Below are experts of layer 2 (counted from 0) of a mixture-of-experts language model. Rows are named router (the router's row for the expert), gate (a neuron's input weights, with its number), up (a neuron's input weights, with its number), down (a neuron's output weights, with its number) and show model dimensions 0-63. Each number is 50 + 12 x the weight over its row's rms, rounded and kept within 0 to 99.
After each expert's rows: a language model's description of what the expert responds to; "raises" lists some tokens whose logits its average output raises strongly, later layers aside. This comes from a sample of Wikipedia text that the model never trained on.

# expert 31
router:37 64 30 42 39 49 42 55 39 46 54 55 48 65 49 38 43 47 55 52 58 36 45 48 38 51 44 43 64 51 59 54 39 27 58 49 64 49 55 48 36 44 23 47 63 51 55 57 70 39 63 42 34 49 64 52 18 55 56 59 41 50 34 62
gate0:34 51 44 37 56 57 42 30 77 42 44 37 47 65 61 59 57 41 47 44 26 57 51 73 56 46 55 37 43 45 52 31 54 32 55 62 52 35 36 50 54 53 50 43 24 37 51 38 52 39 72 39 22 32 46 40 48 71 32 76 53 44 42 32
up0:43 33 37 44 48 57 44 56 60 22 57 53 53 48 28 34 45 40 27 56 47 55 55 40 66 41 50 43 42 69 26 39 42 51 81 48 41 59 66 54 36 53 65 46 61 60 44 47 44 48 43 41 39 50 42 49 62 35 44 63 18 57 45 41
down0:19 52 44 61 64 62 22 55 54 50 49 46 68 37 41 50 47 58 70 57 56 48 55 52 49 42 57 53 42 57 39 53 46 44 52 46 59 37 71 65 50 54 35 59 37 61 74 45 49 66 34 52 69 71 31 58 40 41 67 56 49 42 53 55
gate1:53 43 55 49 50 37 18 55 70 29 62 54 35 45 69 43 39 54 64 55 45 73 37 58 74 38 54 52 69 58 37 48 73 46 51 51 66 59 48 37 49 64 43 29 76 79 37 60 40 46 42 41 71 35 43 68 57 38 59 45 58 42 39 25
up1:46 64 58 55 35 44 31 48 31 26 50 63 35 53 41 44 55 50 34 43 51 48 38 58 56 53 65 61 47 51 56 65 60 40 43 60 60 53 44 47 47 70 60 62 48 50 55 42 20 40 62 28 72 56 39 74 52 29 58 74 49 51 55 16
down1:38 54 67 79 45 50 59 57 23 28 67 58 49 45 23 69 72 43 56 59 54 62 79 59 43 51 66 38 56 54 34 36 66 59 56 74 58 37 44 70 73 53 47 62 57 44 64 53 47 42 66 64 58 50 62 47 62 59 58 36 39 45 52 37
gate2:65 60 65 56 39 59 79 59 47 57 57 53 52 51 45 23 44 50 60 57 38 40 51 55 51 34 25 49 43 46 66 55 50 53 62 48 46 52 50 53 39 69 39 68 55 47 59 43 63 51 70 40 59 45 49 55 43 49 52 38 45 54 51 55
up2:41 58 40 39 39 38 70 41 64 28 59 58 40 46 34 28 42 19 36 52 62 53 47 54 46 71 58 51 57 61 44 83 27 39 40 54 40 66 36 41 28 53 45 52 56 66 71 59 49 56 21 31 46 43 64 61 48 24 39 71 51 47 45 50
down2:51 60 42 50 65 44 54 45 54 59 62 23 61 66 44 32 55 50 49 47 52 29 53 52 58 52 61 49 61 57 50 51 55 57 47 56 43 51 51 28 46 47 58 60 60 22 58 36 45 45 35 43 40 39 46 62 42 40 49 50 38 49 33 47
gate3:44 45 42 08 38 53 57 39 79 63 59 58 67 39 72 40 55 48 58 26 52 67 30 53 41 41 41 36 59 47 51 41 42 29 36 56 40 48 40 47 39 63 45 49 21 68 55 41 40 64 64 45 44 46 52 54 33 55 39 64 55 58 47 55
up3:45 33 62 40 50 28 46 55 25 59 36 50 46 65 46 49 45 67 41 57 62 65 58 42 30 44 40 51 48 65 63 63 49 50 55 45 47 57 58 53 47 71 51 55 53 44 49 81 49 57 37 44 50 27 76 66 32 40 48 61 33 38 53 42
down3:15 31 67 47 30 61 46 37 48 66 55 33 48 44 71 72 61 42 59 58 69 52 27 33 60 23 51 53 60 62 44 64 55 56 44 53 37 24 57 44 37 62 50 69 36 45 26 68 59 53 63 60 45 49 58 55 62 54 62 27 38 52 50 54
What it handles: Word endings like -ary, -y, -ical, -ial and minute or second digits in coordinates, such as moment-ary, pederast-y, terrest-rial, holid-ay.
raises: " and", " ", " in", " d", " t", " end"

# expert 13
router:47 59 55 46 52 45 26 29 43 70 61 41 51 45 53 55 55 65 66 26 48 75 50 56 57 86 48 39 68 50 66 51 44 52 31 39 49 50 60 43 53 46 67 51 38 42 41 47 43 50 60 24 30 50 65 20 62 50 39 75 35 34 53 65
gate0:33 34 44 38 62 54 57 37 50 53 54 34 58 39 40 54 54 36 39 40 47 64 57 65 61 58 43 33 58 29 45 30 42 29 56 37 44 56 45 37 41 30 46 51 63 55 33 49 28 53 40 35 48 84 54 42 54 69 57 52 37 54 38 55
up0:58 49 37 50 43 43 48 43 44 48 47 41 47 60 58 60 24 37 30 30 55 38 52 48 43 54 57 53 58 57 62 39 67 43 46 57 49 52 50 25 16 53 41 49 64 53 27 59 26 64 30 32 62 49 67 55 70 60 50 53 38 53 68 61
down0:41 40 38 47 39 52 37 55 42 35 26 32 51 41 48 64 50 51 45 57 74 34 63 58 66 69 44 70 48 51 32 55 55 60 49 58 53 57 50 44 25 61 43 59 50 60 36 40 44 46 58 29 49 56 58 46 71 49 50 37 33 66 48 41
gate1:29 37 49 52 47 64 52 27 59 63 38 73 57 50 45 41 50 43 64 37 53 63 46 45 74 75 46 61 76 61 54 48 31 37 60 32 50 58 37 62 50 26 46 44 42 44 31 57 40 52 39 54 36 22 48 42 41 44 63 60 53 30 55 42
up1:32 48 37 53 44 38 34 27 49 57 64 53 76 31 44 58 69 58 59 31 58 44 45 40 42 59 35 40 33 36 62 43 75 32 42 49 41 59 46 46 47 33 58 56 37 42 26 67 30 52 40 51 56 63 56 45 51 41 66 57 47 67 30 57
down1:60 72 51 33 27 22 32 55 70 65 75 59 53 47 60 34 34 45 73 37 57 42 44 59 53 56 29 60 45 63 57 65 47 60 48 47 60 47 59 39 41 66 53 36 57 58 47 45 52 41 47 56 36 56 46 61 51 41 38 48 58 51 44 46
gate2:56 49 49 64 55 65 52 58 59 83 42 52 58 57 44 47 31 39 45 51 45 77 52 45 53 68 48 58 53 49 45 57 68 53 53 50 36 30 42 36 65 54 52 24 38 56 74 46 52 49 56 57 61 64 38 53 59 52 37 57 62 35 49 68
up2:63 48 45 29 49 45 28 54 46 60 33 42 56 53 53 39 18 59 69 55 53 45 65 49 30 76 56 57 39 47 50 62 45 61 50 58 28 51 47 68 64 56 25 56 37 53 38 52 62 63 64 37 86 33 70 21 37 66 48 53 55 41 77 56
down2:51 64 32 77 23 50 67 48 21 51 61 68 35 49 41 52 66 50 37 52 55 48 50 61 58 51 57 59 49 40 50 51 56 57 33 67 54 59 64 59 50 35 58 58 44 43 53 41 44 63 39 34 54 39 33 48 41 36 59 21 30 26 34 43
gate3:41 29 60 69 28 50 33 42 60 51 52 44 69 53 47 72 61 54 51 39 55 45 46 47 48 20 54 57 62 50 55 62 34 37 58 44 39 73 54 46 51 68 50 47 69 59 39 56 20 58 54 46 52 48 36 75 41 56 45 70 40 42 62 18
up3:50 56 78 45 54 69 48 58 37 52 57 64 42 54 45 57 59 48 53 28 36 71 57 73 69 59 37 48 53 51 61 36 24 45 41 41 40 60 60 49 56 44 59 55 62 43 43 25 26 41 39 44 55 48 57 42 53 63 52 46 50 47 51 59
down3:45 54 52 48 55 44 63 69 46 46 47 53 55 60 43 70 57 41 45 64 63 46 69 74 48 43 64 69 40 52 76 70 58 27 38 53 57 40 43 46 51 50 44 72 51 55 64 40 67 36 69 55 61 40 66 61 36 52 31 50 27 53 41 32
What it handles: Opening parentheses, colons, semicolons and pipes after names in tables and sports results, often joined to the next capital, as in (C, | S.
raises: "ist", "-", "w"

# expert 5
router:71 32 53 47 56 41 68 49 34 52 65 57 49 46 51 53 54 41 53 52 34 19 69 53 49 38 61 73 37 63 62 43 32 62 46 53 49 56 36 47 48 34 61 74 32 40 48 56 62 52 30 65 51 42 25 73 59 54 60 42 59 52 67 43
gate0:44 39 37 48 53 49 57 40 46 55 47 53 57 50 49 54 41 34 54 46 44 48 36 36 60 35 70 58 57 40 67 50 48 42 45 44 46 70 48 38 65 56 42 43 30 47 53 47 42 52 51 60 79 32 61 60 63 46 54 48 45 63 38 57
up0:46 53 36 65 45 42 50 41 35 85 47 44 64 50 40 50 46 66 31 52 72 50 62 57 53 44 49 52 53 43 48 50 38 71 29 58 64 73 38 59 41 53 63 44 33 65 54 75 44 49 58 78 62 58 49 63 44 44 36 51 60 50 31 52
down0:58 67 56 49 44 47 63 44 55 36 32 37 38 26 70 40 50 57 28 47 68 47 75 50 42 40 55 49 46 34 63 39 38 55 50 58 67 57 51 61 42 61 54 39 28 38 68 58 38 63 50 47 56 76 57 46 52 42 80 55 39 44 52 40
gate1:43 36 51 41 46 58 63 55 53 49 49 51 71 71 49 65 49 55 59 39 78 62 74 49 56 34 45 51 52 60 56 33 37 41 38 68 55 62 49 63 62 48 53 55 36 46 43 54 62 42 66 58 64 56 54 54 56 30 52 47 30 38 40 33
up1:64 66 45 45 43 42 49 45 53 49 63 36 57 77 54 40 72 56 32 50 51 35 47 46 63 60 52 58 36 39 59 30 44 57 49 67 50 42 66 41 36 35 56 30 48 47 31 38 62 45 38 45 35 61 49 69 46 55 48 39 64 39 58 49
down1:59 71 48 68 57 31 42 53 72 52 53 76 32 41 46 39 47 74 58 45 50 56 52 29 45 53 44 54 57 45 55 48 53 32 60 38 61 61 44 37 43 69 66 35 48 59 52 51 23 44 61 46 35 58 49 42 38 63 59 66 65 44 41 60
gate2:54 42 58 57 24 47 39 55 37 41 53 39 55 55 38 40 60 31 44 17 71 47 49 57 65 60 59 42 40 53 49 60 59 78 40 48 49 30 36 52 42 61 46 45 37 69 42 46 62 52 55 68 55 45 45 46 39 48 55 34 56 55 31 66
up2:58 47 32 33 62 33 56 54 57 35 35 67 70 65 67 63 68 62 41 56 53 54 67 37 48 61 55 27 54 58 33 41 57 19 67 58 35 59 51 30 57 61 40 52 52 40 40 42 35 46 59 51 40 42 40 50 71 41 62 56 47 43 57 63
down2:64 61 62 50 65 41 66 54 47 44 37 51 58 55 57 67 57 37 56 48 57 65 64 57 61 67 63 53 44 57 66 40 46 47 31 48 42 58 48 67 50 45 57 49 45 60 44 52 45 42 59 57 44 40 77 61 39 43 52 37 54 47 58 73
gate3:45 45 64 78 51 35 81 53 56 39 52 54 42 65 48 32 52 68 59 46 45 41 24 50 43 69 36 65 65 45 67 19 58 50 64 52 54 57 59 65 57 46 40 44 58 43 54 65 40 39 49 40 51 58 46 49 46 37 50 54 69 47 53 66
up3:38 42 71 58 59 59 56 50 50 38 55 39 50 50 44 47 51 62 58 53 37 55 65 56 33 42 35 66 39 68 50 36 64 31 63 42 51 60 61 35 60 60 40 30 52 52 43 38 52 50 50 49 48 37 49 40 68 44 45 42 51 30 15 40
down3:44 43 67 29 57 33 51 58 57 36 64 50 38 61 49 25 61 72 57 39 46 36 52 60 59 43 20 48 49 64 39 55 53 65 57 39 44 71 43 65 48 59 67 64 38 62 48 46 43 77 39 38 35 33 73 43 61 57 37 55 40 59 50 56
What it handles: Second or third word piece right after a starting capital or letter, mostly in names and rare words, such as g-e-ography, B-ian-chetti, D-ise-ase.
raises: "l", "i", " S", "ing", " and"

# expert 9
router:53 43 69 67 49 44 44 53 56 49 39 58 43 50 57 45 58 45 33 57 30 41 78 40 40 43 65 67 36 44 61 51 43 53 52 46 64 78 58 60 34 58 51 43 53 62 38 37 49 49 27 65 64 50 39 69 67 65 59 39 52 47 29 49
gate0:48 42 44 54 57 49 38 59 60 56 49 25 40 60 49 50 54 73 42 58 57 50 52 56 46 55 28 52 57 50 39 56 60 31 44 46 43 79 52 40 48 60 67 27 60 55 37 40 54 24 39 53 42 53 52 39 39 58 44 40 59 44 48 64
up0:43 33 58 28 58 50 66 57 47 53 40 53 59 44 67 32 48 50 50 50 45 30 70 35 18 42 35 46 63 67 49 47 63 52 53 45 68 78 61 81 28 74 55 33 43 47 56 58 49 62 60 42 30 57 45 60 44 61 52 55 68 46 48 29
down0:44 43 29 59 58 41 64 50 48 62 30 32 29 61 82 58 53 42 33 46 45 43 34 61 63 43 55 41 50 43 35 39 70 46 44 73 33 53 60 42 47 60 35 20 48 60 40 55 45 45 37 56 61 40 50 40 41 60 50 47 49 49 57 40
gate1:59 70 45 69 48 52 39 52 58 53 19 55 33 50 48 42 54 51 54 61 25 52 58 47 53 55 39 45 41 32 62 31 36 47 48 52 52 41 43 36 25 45 36 69 33 54 51 50 64 44 39 58 40 58 51 67 47 43 35 32 63 48 38 62
up1:42 51 26 46 37 60 51 39 61 39 39 60 38 41 62 57 58 40 48 56 58 50 14 70 47 42 41 71 49 41 68 53 42 42 47 39 56 38 53 47 42 56 31 55 64 42 27 43 60 49 20 45 36 39 47 53 48 50 49 62 50 62 54 50
down1:65 47 27 28 45 58 21 45 41 30 65 56 38 34 49 56 51 46 58 58 54 58 40 53 72 60 61 62 30 51 59 43 54 53 33 45 49 47 72 49 47 48 50 61 39 61 45 52 65 44 40 49 66 41 63 76 39 39 50 44 34 42 56 54
gate2:44 64 90 52 62 60 42 48 65 59 53 40 51 61 44 48 40 19 57 53 42 41 75 65 47 68 30 34 40 47 37 57 44 59 58 50 21 47 51 59 47 56 46 43 32 48 56 48 45 36 43 35 38 68 62 62 43 55 25 48 49 43 40 51
up2:26 47 51 61 44 39 46 59 63 41 53 43 56 45 25 62 45 54 66 43 40 67 52 52 75 56 64 52 54 78 31 50 40 59 24 46 13 53 61 49 30 28 57 65 50 30 42 41 25 57 59 47 51 65 56 36 35 62 58 44 50 43 41 59
down2:45 41 67 57 60 52 13 27 54 45 37 50 55 44 67 47 55 72 55 52 62 57 61 34 47 49 35 58 62 45 72 74 31 52 35 31 50 46 47 57 47 62 49 34 63 27 26 46 33 46 44 55 57 42 50 31 48 62 61 32 40 36 54 64
gate3:47 66 59 44 71 57 73 55 64 31 42 40 60 32 55 08 53 70 64 42 30 25 56 40 20 45 54 69 72 39 53 53 58 65 66 71 55 71 56 56 24 58 36 34 57 48 35 27 43 65 45 49 39 50 42 60 61 50 52 33 40 45 57 56
up3:82 63 22 70 66 39 44 61 57 53 62 71 62 34 52 64 45 29 51 68 61 55 39 51 65 48 52 50 37 54 66 46 64 67 53 36 49 51 39 48 37 37 53 49 61 41 60 33 39 73 29 47 62 45 28 43 56 53 58 51 51 49 37 35
down3:56 55 33 64 63 42 51 49 25 49 64 45 73 34 41 35 63 72 40 45 36 33 49 42 53 71 50 56 40 42 56 67 44 83 39 79 50 34 58 61 43 59 44 55 61 52 57 32 53 73 55 44 63 31 59 56 44 42 68 46 51 36 38 64
What it handles: Word pieces after an initial P or p (P-oss-ibly, p-ain-ter, P-app-u), plus sentence-final commas and periods.
raises: "ch", "ing", "l", "s", "er", "ar"

# expert 14
router:47 53 51 52 50 65 61 59 54 61 40 69 57 65 37 63 54 43 41 56 61 48 70 53 56 63 58 57 62 58 34 64 37 73 57 49 62 48 39 64 62 48 45 55 46 44 45 30 33 34 53 58 64 44 43 55 54 43 65 75 58 55 31 60
gate0:41 52 49 45 55 57 51 42 55 59 39 39 56 63 46 54 49 37 42 54 62 47 57 72 50 32 43 50 56 36 82 17 72 47 76 47 61 37 42 48 65 37 51 49 31 43 77 60 35 58 67 42 58 50 20 52 50 44 54 55 26 37 36 55
up0:38 56 28 55 43 39 82 21 79 36 38 54 47 61 44 28 42 54 51 42 57 62 51 56 43 52 51 46 47 51 46 57 44 29 57 29 57 54 44 55 44 41 51 56 42 61 49 55 33 22 42 45 70 51 78 67 63 43 50 58 48 76 57 44
down0:61 30 47 55 46 68 38 54 44 38 50 41 32 55 53 35 39 53 55 62 56 67 72 39 31 53 44 59 57 71 63 54 45 47 41 51 48 52 48 49 43 37 49 28 49 45 43 63 43 51 62 61 72 32 58 77 45 58 36 46 56 61 47 72
gate1:41 41 33 53 56 66 49 59 50 49 65 23 43 67 53 61 75 49 44 57 45 85 43 46 47 58 68 54 70 53 45 57 55 67 51 27 34 42 53 59 57 40 26 24 38 60 71 61 39 78 35 33 38 38 43 57 44 50 68 51 53 61 57 55
up1:40 48 69 47 42 47 51 47 47 38 46 52 57 46 44 37 44 60 41 42 45 50 55 48 54 24 53 34 46 46 47 54 50 51 73 62 51 44 56 52 55 54 25 62 33 70 60 51 47 35 57 33 50 52 20 62 47 26 52 64 43 48 56 52
down1:53 50 56 60 56 54 50 43 38 51 63 58 59 31 53 35 45 75 45 38 36 73 59 53 58 50 65 53 61 33 40 31 53 50 56 41 49 40 51 47 54 33 49 58 69 51 67 62 62 70 48 57 49 40 62 66 44 47 65 51 47 59 47 49
gate2:51 63 46 57 51 36 35 30 93 51 46 54 54 45 57 72 39 44 63 58 50 56 45 58 74 56 58 32 35 63 41 47 57 60 53 51 44 71 56 36 61 37 60 77 15 43 44 49 38 37 39 52 70 50 48 61 70 58 33 59 46 56 50 49
up2:69 72 18 38 68 59 64 47 33 62 43 39 42 54 70 35 39 32 29 57 62 32 48 51 43 52 63 32 43 29 53 41 37 58 39 40 40 60 51 47 37 58 34 54 38 44 54 47 61 57 44 46 47 36 39 51 57 50 53 47 63 55 49 64
down2:44 25 43 56 58 57 66 42 56 44 65 50 44 64 50 45 42 36 52 56 67 41 59 41 58 47 47 33 68 43 45 63 53 59 30 11 49 33 38 45 56 34 54 45 54 49 46 61 64 64 44 46 53 40 34 45 48 64 58 61 50 38 55 33
gate3:47 47 50 75 44 39 59 49 43 55 39 46 58 41 50 48 51 65 47 46 56 28 39 60 51 55 54 44 49 44 68 70 66 39 50 59 49 55 45 54 68 38 39 52 68 55 71 23 45 54 46 50 49 51 51 44 64 51 44 66 46 39 52 29
up3:50 55 32 51 36 47 49 51 63 41 48 62 48 12 56 44 71 46 48 54 62 19 62 59 46 46 55 59 67 64 48 35 38 45 43 34 63 47 51 58 27 34 52 45 57 31 36 72 43 33 48 63 69 51 64 49 47 47 62 38 37 65 61 57
down3:67 52 62 56 44 49 29 25 40 64 75 52 64 54 29 62 58 55 45 39 71 57 44 45 30 54 62 59 57 63 26 51 43 38 49 51 66 68 54 73 39 46 42 74 54 39 74 44 52 61 53 40 52 69 42 31 58 60 54 67 43 35 62 48
What it handles: Final pieces of place names, personal names and foreign words, often before a comma, such as Washington, Sydney, Colombia, Luk-oil, Ritz-Carl-ton.
raises: " ", " a", "-", "\n", " an", " and"

# expert 16
router:58 55 43 59 56 53 49 39 54 69 55 76 23 55 42 64 50 34 50 56 60 35 48 30 33 65 59 50 60 39 44 57 32 50 57 43 59 54 65 53 43 42 58 43 64 46 59 46 69 36 46 38 60 50 56 58 45 46 60 66 58 57 61 48
gate0:44 51 40 47 26 57 57 44 59 59 61 62 57 47 44 53 67 53 48 44 71 56 54 64 53 31 59 55 33 46 52 72 26 48 56 60 70 44 65 56 44 48 56 38 42 33 48 33 51 39 72 70 54 55 44 48 51 49 55 44 44 34 64 46
up0:52 55 59 36 68 52 79 50 70 52 50 61 47 45 41 56 41 54 54 40 45 64 61 48 36 38 38 29 62 70 53 64 65 41 59 36 55 63 68 35 63 59 57 61 44 49 32 26 48 77 71 37 57 54 51 71 44 54 51 49 30 39 51 53
down0:58 38 42 43 53 34 64 38 62 42 50 51 51 57 60 52 42 60 35 44 59 44 40 50 60 51 36 66 38 47 81 51 34 57 35 79 44 70 62 37 46 39 45 46 35 49 54 61 25 47 37 38 62 45 67 51 51 53 53 52 27 65 58 45
gate1:51 57 38 60 37 47 45 32 38 55 31 64 46 56 45 82 51 37 41 48 32 58 37 68 61 52 40 60 51 62 86 29 45 40 35 68 56 49 40 46 50 54 41 57 40 50 49 56 67 42 49 57 36 64 53 66 67 40 58 36 35 38 72 37
up1:40 46 47 53 51 48 47 55 43 27 44 57 47 54 40 35 55 37 47 46 43 47 52 17 33 57 45 47 42 46 61 56 51 41 43 50 50 53 46 50 65 54 58 37 46 46 56 57 67 41 44 39 34 71 47 59 67 37 52 62 47 44 39 33
down1:39 55 51 62 55 41 52 35 64 57 40 44 57 63 41 44 60 35 41 39 57 64 34 59 53 40 44 67 34 58 43 57 38 53 56 37 82 63 57 58 41 45 41 52 44 47 42 50 43 66 61 60 54 34 50 27 33 53 66 42 69 56 57 62
gate2:49 71 39 48 45 41 54 53 37 56 34 53 39 52 46 31 67 61 63 42 47 39 64 60 44 84 42 55 45 56 63 35 29 41 53 37 40 33 57 35 57 39 32 58 52 46 48 47 59 42 64 37 53 57 58 20 63 52 50 57 41 53 43 51
up2:55 51 60 67 44 66 53 51 39 43 60 48 36 53 65 39 54 50 56 48 52 47 64 58 49 66 54 51 47 55 55 40 61 48 53 41 48 87 53 53 53 65 59 51 20 52 57 33 51 51 41 58 42 34 60 42 46 57 66 39 45 56 69 50
down2:47 49 41 68 45 38 20 46 52 64 52 43 45 34 36 53 56 57 77 43 37 52 43 50 70 35 59 46 39 63 53 38 53 50 36 46 56 40 35 72 49 44 56 60 66 55 46 65 68 19 49 50 60 47 20 27 39 39 46 25 49 40 50 56
gate3:47 47 51 45 72 63 43 52 66 54 54 38 50 66 45 56 48 49 27 71 57 56 71 51 46 39 51 35 64 43 47 51 48 50 56 47 48 35 20 55 15 45 41 37 64 70 46 49 39 57 43 35 37 45 61 55 44 44 46 64 60 49 56 64
up3:48 33 52 51 69 45 55 52 53 50 54 43 64 24 67 65 61 39 64 58 54 51 50 45 39 33 55 57 53 43 46 42 37 67 40 56 64 77 51 76 64 48 44 50 70 60 42 74 48 56 54 43 42 25 50 16 65 51 63 46 55 60 46 45
down3:34 54 53 60 39 28 48 66 32 41 60 52 47 52 47 70 57 63 58 56 72 54 53 50 34 39 52 39 55 52 65 57 68 53 47 30 45 42 52 34 55 45 57 51 63 52 56 65 46 28 44 57 31 63 58 39 53 29 59 59 20 55 44 50
What it handles: Trailing digit groups of years and long numbers after leading digits, such as 2-007, 1-943, 155-2, 113-002, in dates, citations and tables.
raises: "\n\n", "\n", "s", ",", ".", "-"

# expert 28
router:52 57 41 24 44 66 59 38 59 61 58 67 42 43 56 60 56 52 67 29 53 33 39 55 48 61 31 18 60 43 44 68 53 43 16 47 56 46 58 52 47 26 67 55 36 56 51 57 51 55 58 34 41 37 53 40 40 48 43 78 52 70 56 56
gate0:62 27 61 50 51 60 50 42 50 51 49 40 56 35 55 66 32 54 30 56 42 50 54 66 66 48 76 77 60 56 43 60 34 60 35 62 43 31 50 64 51 43 70 76 51 60 33 37 56 57 36 28 47 52 49 42 59 39 33 56 58 53 59 40
up0:66 42 49 26 54 37 53 63 36 60 58 58 53 44 50 64 52 37 44 50 65 49 25 44 55 37 76 39 55 62 58 63 45 54 52 47 49 49 39 60 62 52 56 48 46 62 54 54 36 49 59 51 66 60 62 54 39 29 44 72 37 27 45 49
down0:55 42 56 64 51 64 33 44 43 47 38 50 52 38 35 67 59 61 61 53 43 68 55 68 74 54 39 49 47 47 52 89 43 54 54 54 47 47 43 64 47 54 53 55 39 39 19 48 48 30 49 48 58 73 60 44 37 43 58 67 41 49 44 36
gate1:47 50 59 71 51 58 50 37 51 48 28 36 68 57 61 48 44 48 42 73 40 25 26 40 22 49 41 42 54 56 32 58 30 50 64 57 23 55 56 31 62 44 47 57 32 66 78 33 43 61 50 52 50 55 38 69 47 53 47 38 62 71 60 42
up1:35 49 54 44 52 74 62 55 53 43 63 50 66 54 30 54 57 52 32 47 60 44 70 44 66 53 56 41 57 36 36 61 56 47 50 67 53 59 40 47 51 58 58 80 54 50 38 41 40 43 82 53 42 49 79 58 37 70 36 32 48 60 63 36
down1:51 28 50 46 20 61 56 48 53 73 60 37 53 32 55 78 60 55 57 58 29 48 61 44 38 38 36 50 63 40 25 56 63 45 42 64 55 50 66 37 56 41 63 56 65 46 48 36 57 47 29 48 39 63 56 73 43 67 48 67 38 44 52 40
gate2:30 51 71 47 58 39 42 52 38 59 60 62 34 53 29 65 49 37 38 54 50 44 44 58 68 73 44 55 43 74 28 52 60 54 52 53 73 56 52 40 65 47 35 55 53 39 48 46 67 43 56 40 47 61 46 55 28 65 47 62 62 59 47 50
up2:37 41 48 62 39 75 66 46 49 39 50 69 53 37 39 68 35 51 65 61 41 34 51 45 54 53 68 52 61 61 52 54 54 53 53 48 59 51 38 54 27 50 32 41 49 50 64 51 69 38 32 47 39 45 70 61 51 78 42 48 71 54 57 44
down2:52 55 49 33 48 51 42 49 46 58 67 68 34 29 62 55 39 21 66 50 50 67 26 54 45 46 70 43 38 73 46 39 64 52 57 79 62 42 48 75 47 49 50 43 57 49 50 69 52 26 42 41 64 60 67 51 63 74 52 51 57 43 59 49
gate3:70 53 69 25 50 36 39 42 53 43 38 64 53 26 39 76 35 61 47 69 43 51 40 54 62 48 47 47 42 49 55 60 51 41 56 57 60 47 73 46 64 42 37 54 60 55 40 56 42 42 38 75 46 52 45 69 34 48 54 64 74 54 34 37
up3:35 34 43 50 46 47 46 29 38 41 50 44 30 63 56 41 47 53 53 43 51 51 61 81 29 45 59 43 45 41 38 85 48 29 42 53 59 52 47 43 54 52 19 43 62 40 40 36 53 49 50 44 45 58 74 46 45 35 37 58 48 50 47 52
down3:55 51 74 40 51 52 34 43 66 43 45 39 54 75 47 52 54 45 52 68 44 47 32 56 66 46 61 61 55 35 43 41 72 46 22 45 50 43 59 55 49 74 55 51 59 50 47 50 54 65 88 43 68 41 56 50 42 50 45 38 55 40 48 55
What it handles: In and of, often joined to a capital, before place or institution names, as in village in Louny, Municipality of Britannia, University of.
raises: " T", " J", " I", "-"

# expert 19
router:52 92 48 32 38 57 52 62 68 41 46 26 63 33 57 67 42 49 36 52 55 40 39 54 45 55 43 63 48 52 36 53 50 37 51 67 44 51 41 47 56 62 34 56 60 49 44 34 57 33 71 40 65 57 52 51 41 55 47 51 51 42 56 59
gate0:53 43 66 17 61 37 49 57 18 41 51 66 43 46 66 27 41 57 42 63 55 45 28 51 67 53 68 43 42 69 55 23 49 48 50 46 40 57 42 59 53 58 59 59 65 44 60 44 52 51 57 72 46 57 40 39 68 55 49 43 35 37 52 59
up0:46 53 54 47 47 62 58 47 63 57 81 26 48 53 66 50 35 54 55 45 39 47 49 32 31 45 65 44 62 34 42 61 31 51 57 52 68 45 64 55 41 75 25 44 73 63 19 53 59 37 64 26 73 44 33 55 32 55 45 52 37 61 45 51
down0:56 33 54 71 43 60 40 61 45 42 42 49 55 19 53 58 40 79 59 53 50 56 87 61 32 67 24 55 45 53 64 46 57 54 54 56 57 50 45 47 46 42 25 30 51 44 60 41 50 66 48 49 63 44 44 52 33 61 46 35 39 50 57 29
gate1:32 44 36 49 57 42 55 63 44 67 47 41 50 36 53 62 34 57 51 54 49 46 63 60 58 38 57 48 35 37 43 54 58 27 55 58 57 12 34 38 63 77 56 59 75 56 55 42 47 48 50 45 62 53 50 49 42 62 65 50 61 43 57 18
up1:48 48 61 44 31 42 46 28 44 42 50 51 47 36 37 56 42 26 41 55 50 49 25 44 40 70 46 48 70 56 61 47 38 58 61 48 31 58 51 41 49 78 43 49 59 41 59 46 65 59 46 58 55 78 54 58 58 49 48 46 50 41 46 42
down1:44 53 65 30 30 34 38 45 43 23 47 66 49 54 41 47 45 60 41 66 52 38 33 51 47 49 51 61 63 48 45 54 42 41 32 59 62 42 35 58 50 48 67 57 33 35 48 39 65 49 39 69 63 61 54 44 41 28 63 53 61 68 56 54
gate2:52 48 18 63 56 52 54 49 41 64 53 81 39 43 63 50 51 43 46 46 45 26 54 54 46 24 17 60 24 33 51 53 54 30 38 21 31 60 41 39 51 45 64 58 65 48 45 36 59 47 62 71 47 42 58 37 52 44 67 40 45 34 64 55
up2:52 51 49 72 48 53 52 55 53 45 45 44 67 49 56 53 58 36 28 53 54 74 64 33 55 62 67 37 52 34 53 54 26 54 54 38 58 56 51 43 55 49 35 50 43 51 62 55 38 59 33 44 48 53 49 63 34 40 47 45 65 22 48 40
down2:68 71 64 55 37 24 35 66 48 59 40 80 54 79 60 57 44 51 43 40 65 33 69 68 50 68 40 48 77 28 45 55 51 49 60 44 53 33 33 31 51 37 30 41 60 61 57 36 32 51 63 50 48 40 38 59 72 50 64 60 54 37 47 53
gate3:46 42 21 41 54 69 59 64 44 71 51 27 54 38 65 50 40 40 41 42 53 56 66 57 24 53 55 35 48 49 41 40 45 68 36 47 38 48 62 63 54 48 62 65 65 45 24 59 60 45 29 65 67 46 58 53 46 38 42 29 70 27 37 76
up3:49 42 46 44 27 63 60 41 37 67 40 39 62 55 40 60 54 46 53 40 54 44 56 63 67 34 49 61 54 62 36 38 46 88 40 44 64 41 62 49 42 43 45 67 45 70 41 41 45 37 54 48 58 71 53 42 48 52 28 62 61 61 79 58
down3:14 71 49 56 61 35 46 67 36 44 49 28 55 36 64 36 46 72 47 41 50 66 75 34 36 51 49 30 68 60 65 60 48 45 59 47 51 50 57 63 31 58 50 44 55 40 33 45 51 51 40 26 67 46 36 57 76 51 54 61 53 49 46 53
What it handles: Middle syllables inside proper names and rare words, such as Bang-or, Mag-or-ium, Sac-r-amento, Gurg-el, Bloemfonte-in.
raises: " ", "-", " and", " the", " d", "ing"